Experts of a small language model: a shared expert of 128 neurons.
Below are experts of layer 5 (counted from 0) of a mixture-of-experts language model. Rows are named router (the router's row for the expert), gate (a neuron's input weights, with its number), up (a neuron's input weights, with its number), down (a neuron's output weights, with its number) and show model dimensions 416-447. Each number is 128 + 32 x the weight over its row's rms, rounded and kept within 0 to 255.
After each expert's rows: "comes before" lists some tokens at least twice as common just after its tokens as in all text; "gets" lists some tokens that make up at least twice as much of what it gets as of all text. This comes from a sample of Wikipedia text that the model never trained on. Tokens count by the router's weight.

# expert 10
router [120 119 165 110 155 182 132 108 144 130 146 100 151 104 104 141 122  83 173 154 124 132 163 114 184  86 111 138 116 159 123 160]
gate0 [ 77 166 140 107 214 125 157  85 108 194 112 152 158  89 141 116 154 139 124 146 115 198 136 147 137 150 172 129  83 122 156 107]
up0 [104 187 116 117 206 134 156  81 110 175 113 147 152 102 142 142 133  93 133 151 110 207 145 115 149 129 160 117 106 133 145 127]
down0 [134 117  60 156 187 126 120 152  83 141 151 119 174 117 148 120 107 115  98 148  80 173 150 118 145 131 142  79 149 155 142 156]
gate1 [147 161 159 156 114  69 125 126 171  79 140 138 126 152 101 113 100 152 108  90 122  94 107 152 114 167  85 128 188 150 122 175]
up1 [120 140 154 163  83  53 128 144 165 106 123 177 121 194 129  83 138 180  90  95 121  56 118 144 112 183  83 174 182 139 105 150]
down1 [ 70 126 184 126 144 146 132 209 129 148 179 137 177 127 163 137 105 116  84 145 177 114 138 123 119 134 175 181 182 109 158 140]
gate2 [144 185  59 127 177 147 124 147 123 161 117 166 101 125 183  51  83 144 153 144  96  63  79  74  83 197 126  97 146  71  93  76]
up2 [123 167 115 128 190 177 135 171  97 165 147 173 161 104 152  85 118 160 157 148 106  48  42 102  79 194 128 112 171 125  35 120]
down2 [131 180 171 108  97 159 162  99 166 125 133 144 116 172 111 158 110  70  88 140  94 112 179  90  98 124 151 165 107  90 137 140]
gate3 [121 112 135 143 145  88  82  95 193 182 116 157  53 172 119 133 130 168 137 134  97 107 135 107 147 196 135 160 111 145  92 128]
up3 [100 139 137 187 163 116 120 129 171 136 108 151  72 173 102  84 177 142 114 111  72  91 114 143 101 197 159 125 117 118 104 137]
down3 [140  95 135 114 186 164 145 122  99 131  88 196 213  99 104 142  98 134 126 172 154 137 159 154 105 172 125 173 126 207 138 103]
comes before: "-", "=", " the", " The", " It", " States"
gets: "=", "The", " that", " in", " also", "%"

# expert 4
router [ 94 116 172 104 164 172 130 112 133 135 157 103 155  94  89 142 130  91 172 159 114 108 174 118 196  93 109 133 114 165 107 200]
gate0 [ 83 170 132 112 175  87 123 108 101 153 102  95 152  80 142  93 162 142 130 141  96 176 108 154 121 155 177 158  96 116  86  36]
up0 [111 186 126 109 191 135 102 109 104 160 101  83 138  81 152 130 148 125 167 154  96 207 131 118 142 152 156 140 105 113  44  38]
down0 [159 148  90  82 148 122 120 114  95 132 173 155 213 131 122 111 125 133 166 163 109 181 151  78 185  93 120 118 145 120 181 148]
gate1 [155 130 134  93 197 124 129 132 182  80 135  94 119  78 105 107 109  93 148 129 105 156 121  83 149 156  49 108 170 104  91 187]
up1 [127 143 113 115 168  90 128 154 187  91 114 153  78 124 140  70 169 133 126 115  98 121 105  79 134 194  66 145 151 101  92 149]
down1 [115 140 116 128  99 109 158 132 123 176 173 170 106 154 159 105 167 137 111 163 163 153 109 116 160 122 194 126 124 126 124  88]
gate2 [146 133  60 156 103 152 154 161 144 155 123 176 157  99 162  96  83 162 114 171 122  72 115 137 142 109  65 114 165 104  88 112]
up2 [134 153  87 163 109 145 195 177 116 148 133 167 170 105 155 135 125 196  96 151 150  52 108 160 117 106  69 129 178 124  68 136]
down2 [125 106 152 117  87 136 133 111 200 125 121 122  83 118 139 135 117 124  88 139 169 135 111 100 111 164 148 105 122 139 153 148]
gate3 [102 104  81 140 115  79  74  95 155 141  75 163  58 176 148 110 147 108 129 100 114 155 127 134  88 138 134 104 154 108 135 106]
up3 [ 72 138 121 202 111 101 114 136 125 122  61 139  75 172 145  78 186  96 120  77  77 124 133 162  50 146 170 104 130  75 136 104]
down3 [157 104 149  96 217 127 127 122 136 142 103 190 145  83 122 165 121 121 140  98 146  97 141 121 128 172 106 187 120 173 142 130]
comes before: "-", "=", ":", "N", "W", "  "
gets: "-", "\n", "–", " also", " 0", "″"

# expert 0
router [106  86 186  82 133 156 125  94 136 130 170 123 152 105 104 133 108  88 187 127 116 128 147 160 163  68 111 146 135 191 103 188]
gate0 [126 126 143 153 175 129 135 147  95 142  91 134 149 124 175 144 134 178 136 122 147 151 141 166 139 189 174 161 133 124  89  18]
up0 [141 146 122 152 196 176 129 152  81 135  97 119 127 153 188 179  94 132 168 121 127 159 171 138 140 162 178 158 137 124  87  37]
down0 [ 84 173 133  67 148 156 137 117  78 152 165 139 191  88 118  66 120 118 116 172  98 168 150  78 153 118 181  57 103 159 200 103]
gate1 [170 187 167 127 148  56 137 109 196  95 124 132 124 124 110 133 131 111 130  76 117  84  72 137 110 131 146 145 203 132 104 178]
up1 [148 167 140 136 111  58 134 118 189 118 117 177 110 147 138  84 159 139 116  78 120  44  86 126 116 147 160 192 184 139  99 159]
down1 [109 168 134  97 146  58 143 139 144 208 110 185 139 140 169  98 133 118  77 174 103 185 140  90 182  81 209 136 177 111 153 131]
gate2 [124 154  42 125 158 125 155 130 129 142 103 155 112 140 174  82  54 178 121 124 113  90  98 103  68 205 115 107 132  55 120  65]
up2 [122 150  90 143 168 140 184 181 109 134 101 139 175 106 166 123  95 202 110 128 144  67  64 149  65 171 111 112 180  98  70 119]
down2 [136 129 134 106  91 140 147 164 187 135 111 122 149 119 116 136  88 104 125 146 129 102 126  60 117 132 162 112 108 137 151 156]
gate3 [104 112 113 127 107  83  55  69 155 163 117 170 104 143 149  97 127  96 152 122 124 133 130  97  94 122 122 152 134  89 182 110]
up3 [ 81 125 146 179  93 104  94 126 131 142 115 156 104 126 123  53 179  89 163  93  93 116 134 151  62 103 164 126 105  92 192 126]
down3 [147  94 121  88 191 119 147 149  99  93 133 161 128  97 150 168 171 108 130 112 125 130 135 118 107 182  94 155 129 155 175 126]
comes before: "-", " |", ":", "=", "N", "W"
gets: "-", "\n\n", " is", "=", ")", "%"

# expert 12
router [119 108 156 101 139 160 159  85 113 120 176  91 163 101 116 128  96 110 151 155 130 125 174 115 193  71 101 138 127 177 118 189]
gate0 [118 115 163  97 161  95 152 136 110 150 112  93 147  73 164  85 161 147 148 169  99 169 151 139 101 146 122 143 114 132  78  15]
up0 [148 131 150 120 171 114 124 134  95 128 133  93 141  84 158 124 116  92 158 169  87 185 143 121 120 134 110 134 124 132  77  32]
down0 [113 133 134 140 111  99  82 163  69 153 123  85 189 152 113 111 186 138  63 194 108 202 165 129 162 127 163  99 114  97 126 102]
gate1 [152 138 158 125 148 107 108 143 190 127 112 133 132  96  84 132  77 133 109 110  84 109  61 107 140 209 117  84 148 108 128 162]
up1 [120 125 126 167  84  79 122 153 166 132  87 201  94 153 123  66 134 172 103  97  91  81  68  70 146 197 106 153 130 103 125 122]
down1 [124 149 160 186 119 110 127 123 111 175 119  82 153 164 128 123 134 127 120 153 170 114 132 132 145  95 163 172 148 111 112  91]
gate2 [145 138  55 120 167 143 124 163 153 157 120 151 130 107 194  82  54 170 126 141 110  87  95  90  84 195 100 106 137  31 100  70]
up2 [123 147 104 134 159 132 155 190 108 138 121 148 158 117 171 126 116 223 113 119 134  62  64 130  58 168 111 138 162  67  68 111]
down2 [133 130 160 122 124 143 164 140 213 142 108 105 135 126 119 150  80  79 101 138 147 137 141  86 120 124 149 108 124 121 130 136]
gate3 [144  93  86 134 120 105  84 115 174 180 111 131 131 181 160  54 129 119 141  96 117 115 137 124 132 129  68 176 154 101 154 140]
up3 [133 108 105 187 150 105 114 157 149 137 104 113 121 180 136  37 154  83 123  73  76  89 129 142  94 141 106 162 148  99 178 148]
down3 [125  99 145 119 154 156  98 144 130 151  60 165 156 132 145 138 140 146 158 102 135 141 139 135 121 168  58 161 119 177 159 122]
comes before: "-", " |", "|", "  ", " 0", "%"
gets: "-", "\n", "|", " 0", "–", "  "

# expert 2
router [106  95 154 117 168 161 139 102 137 156 180  85 139  86  91 128 130  88 161 140 133 127 173 112 173 105 102 122 152 175 111 165]
gate0 [ 88 182 112  98 185 111 117 152 105 175 116  94  90  88 154  97 148 119 133 143  75 146 160 147 120 153 178 178  83 107 110  11]
up0 [ 95 202 122 108 205 150 112 137  89 138 142  75 114  85 146 118 149  84 165 161  59 172 173 113 141 132 154 165 103 112 106  32]
down0 [140 135 127 144 119  88 102 144 108 145 175 102 177 131 152 116 135 126 116 166  90 191 142  86 211  90  82  87  77  92 121 125]
gate1 [147 125 156 104 118  72 125 108 194 108 148 102  70 119 106 125 123 116 160 161 103 117 113 142 150 167  91 101 176 118 120 182]
up1 [ 82 115 138 127  89  66 109 111 194 128 134 176  52 180 149  56 164 149 143 139 117  78  90 132 133 187 110 167 138  92 126 150]
down1 [135 133 177 132 128  54 209 120 112 138 195 183 138 151 181 158 155 139  96  88 130 138 144 126 185 132 101 179 134 103 110 113]
gate2 [117 104  82  92 142 165 124 154 169 137 150 141 162 123 190 104 115 187 174 119  77 118 107  83  85 225  88  78 165  48 123  87]
up2 [114 116 123 118 131 140 135 157 138 154 144 155 190 141 189 143 141 244 156  98  97  82  82 106  72 189 102  99 171  78  96 112]
down2 [149 119 134  98 167 144 130 128 184 145 129  77 172 121 143 146 102  96  91 139 143 139 159 141  94 114 126 107 155 116 120 135]
gate3 [120 105  74 128  95 104  76 100 150 140 102 175 108 183 151  56  92 101 114  86 115 118 139 141 113 120 125 134 150 130 166 173]
up3 [ 93 117 105 175 137 123 108 145 131 134 113 165 119 161 142  31 104  60  93  67  65  96 130 159  94 104 148 121 140 124 177 174]
down3 [146 115 152 131 142  93 159 113 138 119 120 205 147 109 166 192 138 146  92 122 167 114 133 104  91 169  84 184 106 146 159 109]
comes before: " |", "-", "=", ":", " He", "″"
gets: "\n", "\n\n", ".", "%", "″", " 0"

# expert 9
router [ 88 103 155 107 160 174 145 107 139 118 153  99 142  82  89 142 121  74 178 144 132 137 178 148 196  84 111 152 109 168 106 182]
gate0 [125 128 171 132 182 151 116 156 131 148 119 143 149  98 150 113 145 223 159 102 122 180 136 151 140 153 148 187  98  94  83  41]
up0 [142 147 138 140 193 179 113 151 125 122 120 159 140  80 155 161 120 173 177  99 125 185 164 119 147 149 129 173 125  77  73  66]
down0 [ 85 139 139 122 106 150 112 128 131 142 146 173 148 156 149 125 155 168 117  95  77 191 126 130 163 143 177 124 160 140 210 105]
gate1 [135 132 118 120 119 111 119 136 174  70 132  80 141  93 146 145  94 153 137 133 124  82 136 126 150 173  53  72 180  79 122 166]
up1 [105 139 115 112 105  98 137 133 169  84 123 125 124 108 166 107 136 173 113 152  94  67 132 100 138 191  64 121 184  81 113 144]
down1 [108 136 140  88 108  56 146 122 105 115 162 159 133 118 191 119 185 143 131 190 127 121 145 125 191  49 184 138 185 103 118 119]
gate2 [132 149  25 135 152 144 135 167 137 139 111 157 140 110 192  84  61 168 121 115 112  74  80  93 105 174  96  92 136  15 119  91]
up2 [107 140  88 138 150 136 148 179 109 130 119 151 173 120 151 140 115 218 109 109 145  68  61 126  79 147 103 126 156  59  77 122]
down2 [153 120 166 121 110 161 153 138 205 136 124 107 141 134 115 151  76  90 108 137 152 126 155 100 140 125 161 107 124 134 136 170]
gate3 [104  64  89 149  87 126  66  94 156 149 103 215 139 160 136 100 150 118 165 119 112 119 160 108 109 147 125 114  91 108 161 148]
up3 [ 92 117 130 208 108 130  81 152 151 136  84 204 134 171 126  55 183 101 160 103  87  87 152 116  72 135 155 108 101  86 174 154]
down3 [146  52  82 146 194 135 121 115 149 104  65 134 122  67 156 173 154 148  75 109 156 151 122 151  75 179 125 141 131 195 150 118]
comes before: "-", "|", " 0", "N", " /", "{"
gets: "-", "\n", "–", "°", "'", " also"

# expert 13
router [ 76 117 157 106 158 187 121 104 135 107 167 108 144  68 102 151 133  95 152 151 131 117 175 102 180  90 116 137 118 170 114 185]
gate0 [ 89 142 125 101 187  90 131 125 101 133 119 102 129  83 159 105 137 161 155 161 101 183 120 176 112 180 127 156  99  83 111  55]
up0 [101 131 112 109 194 118 115 113  85 123 138 106 137  70 154 142 113  98 176 155 100 189 135 159 134 162 113 139 114  90 113  90]
down0 [100 101 114  63 136 143 140 115 115 144 115  91 185 144 122  93 110 114 154 185  83 184 137  89 138  79 127 129 108 124 190 153]
gate1 [121 142 185 144 159 105 128 114 195 133 131 110 145  91  98 126 123 100  63  66 151 118  58 116 124 157  99  97 161 126 104 187]
up1 [111 141 165 166 120  90 131 114 177 134 112 154 127 132 143  78 175 138  67  79 129  73  67  94 129 170 104 143 132 109 101 157]
down1 [117 138 152 124 136 130 132 141 107 151 155 139 124 138 131  93 142 108 127 171 164 123 129 110 147 103 191 150 113 110 128 101]
gate2 [120 114  86 135 144 150 172 184 129 157 102 122 139 102 138 112  95 199  99 169  81  42 103 114 100 195 119 126 172  43 116 107]
up2 [ 98 111 129 155 134 164 167 187  97 157 106 109 179  98 142 138 122 232  94 167 116  38  71 151  97 155 109 133 178  76  84 162]
down2 [118 149 144  96 138 157 151 123 180 187 139 155 150 136  95 138  92  65 118 134 120 153 122  67 130 136 178 120 151  91 136 137]
gate3 [ 95 108 115 117 139 102  41  76 167 160  91 160  55 171 156  99 124 108 148  91 134 124 116 119  93 162 128 125 107 136 176 148]
up3 [ 86 139 132 165 131 108  86 151 136 148  72 152  64 175 111  88 137  93 138  88 113 106 119 122  70 165 158 106 106 113 172 140]
down3 [147  57 161 120 173 139  95 119 171 163  86 180 108  78 139 165 105 154 109 136 184 118 131 119 116 201 105 147  97 141 108 147]
comes before: "-", " |", "|", ")", "%", "–"
gets: "-", " 0", " also", "  ", " not", "%"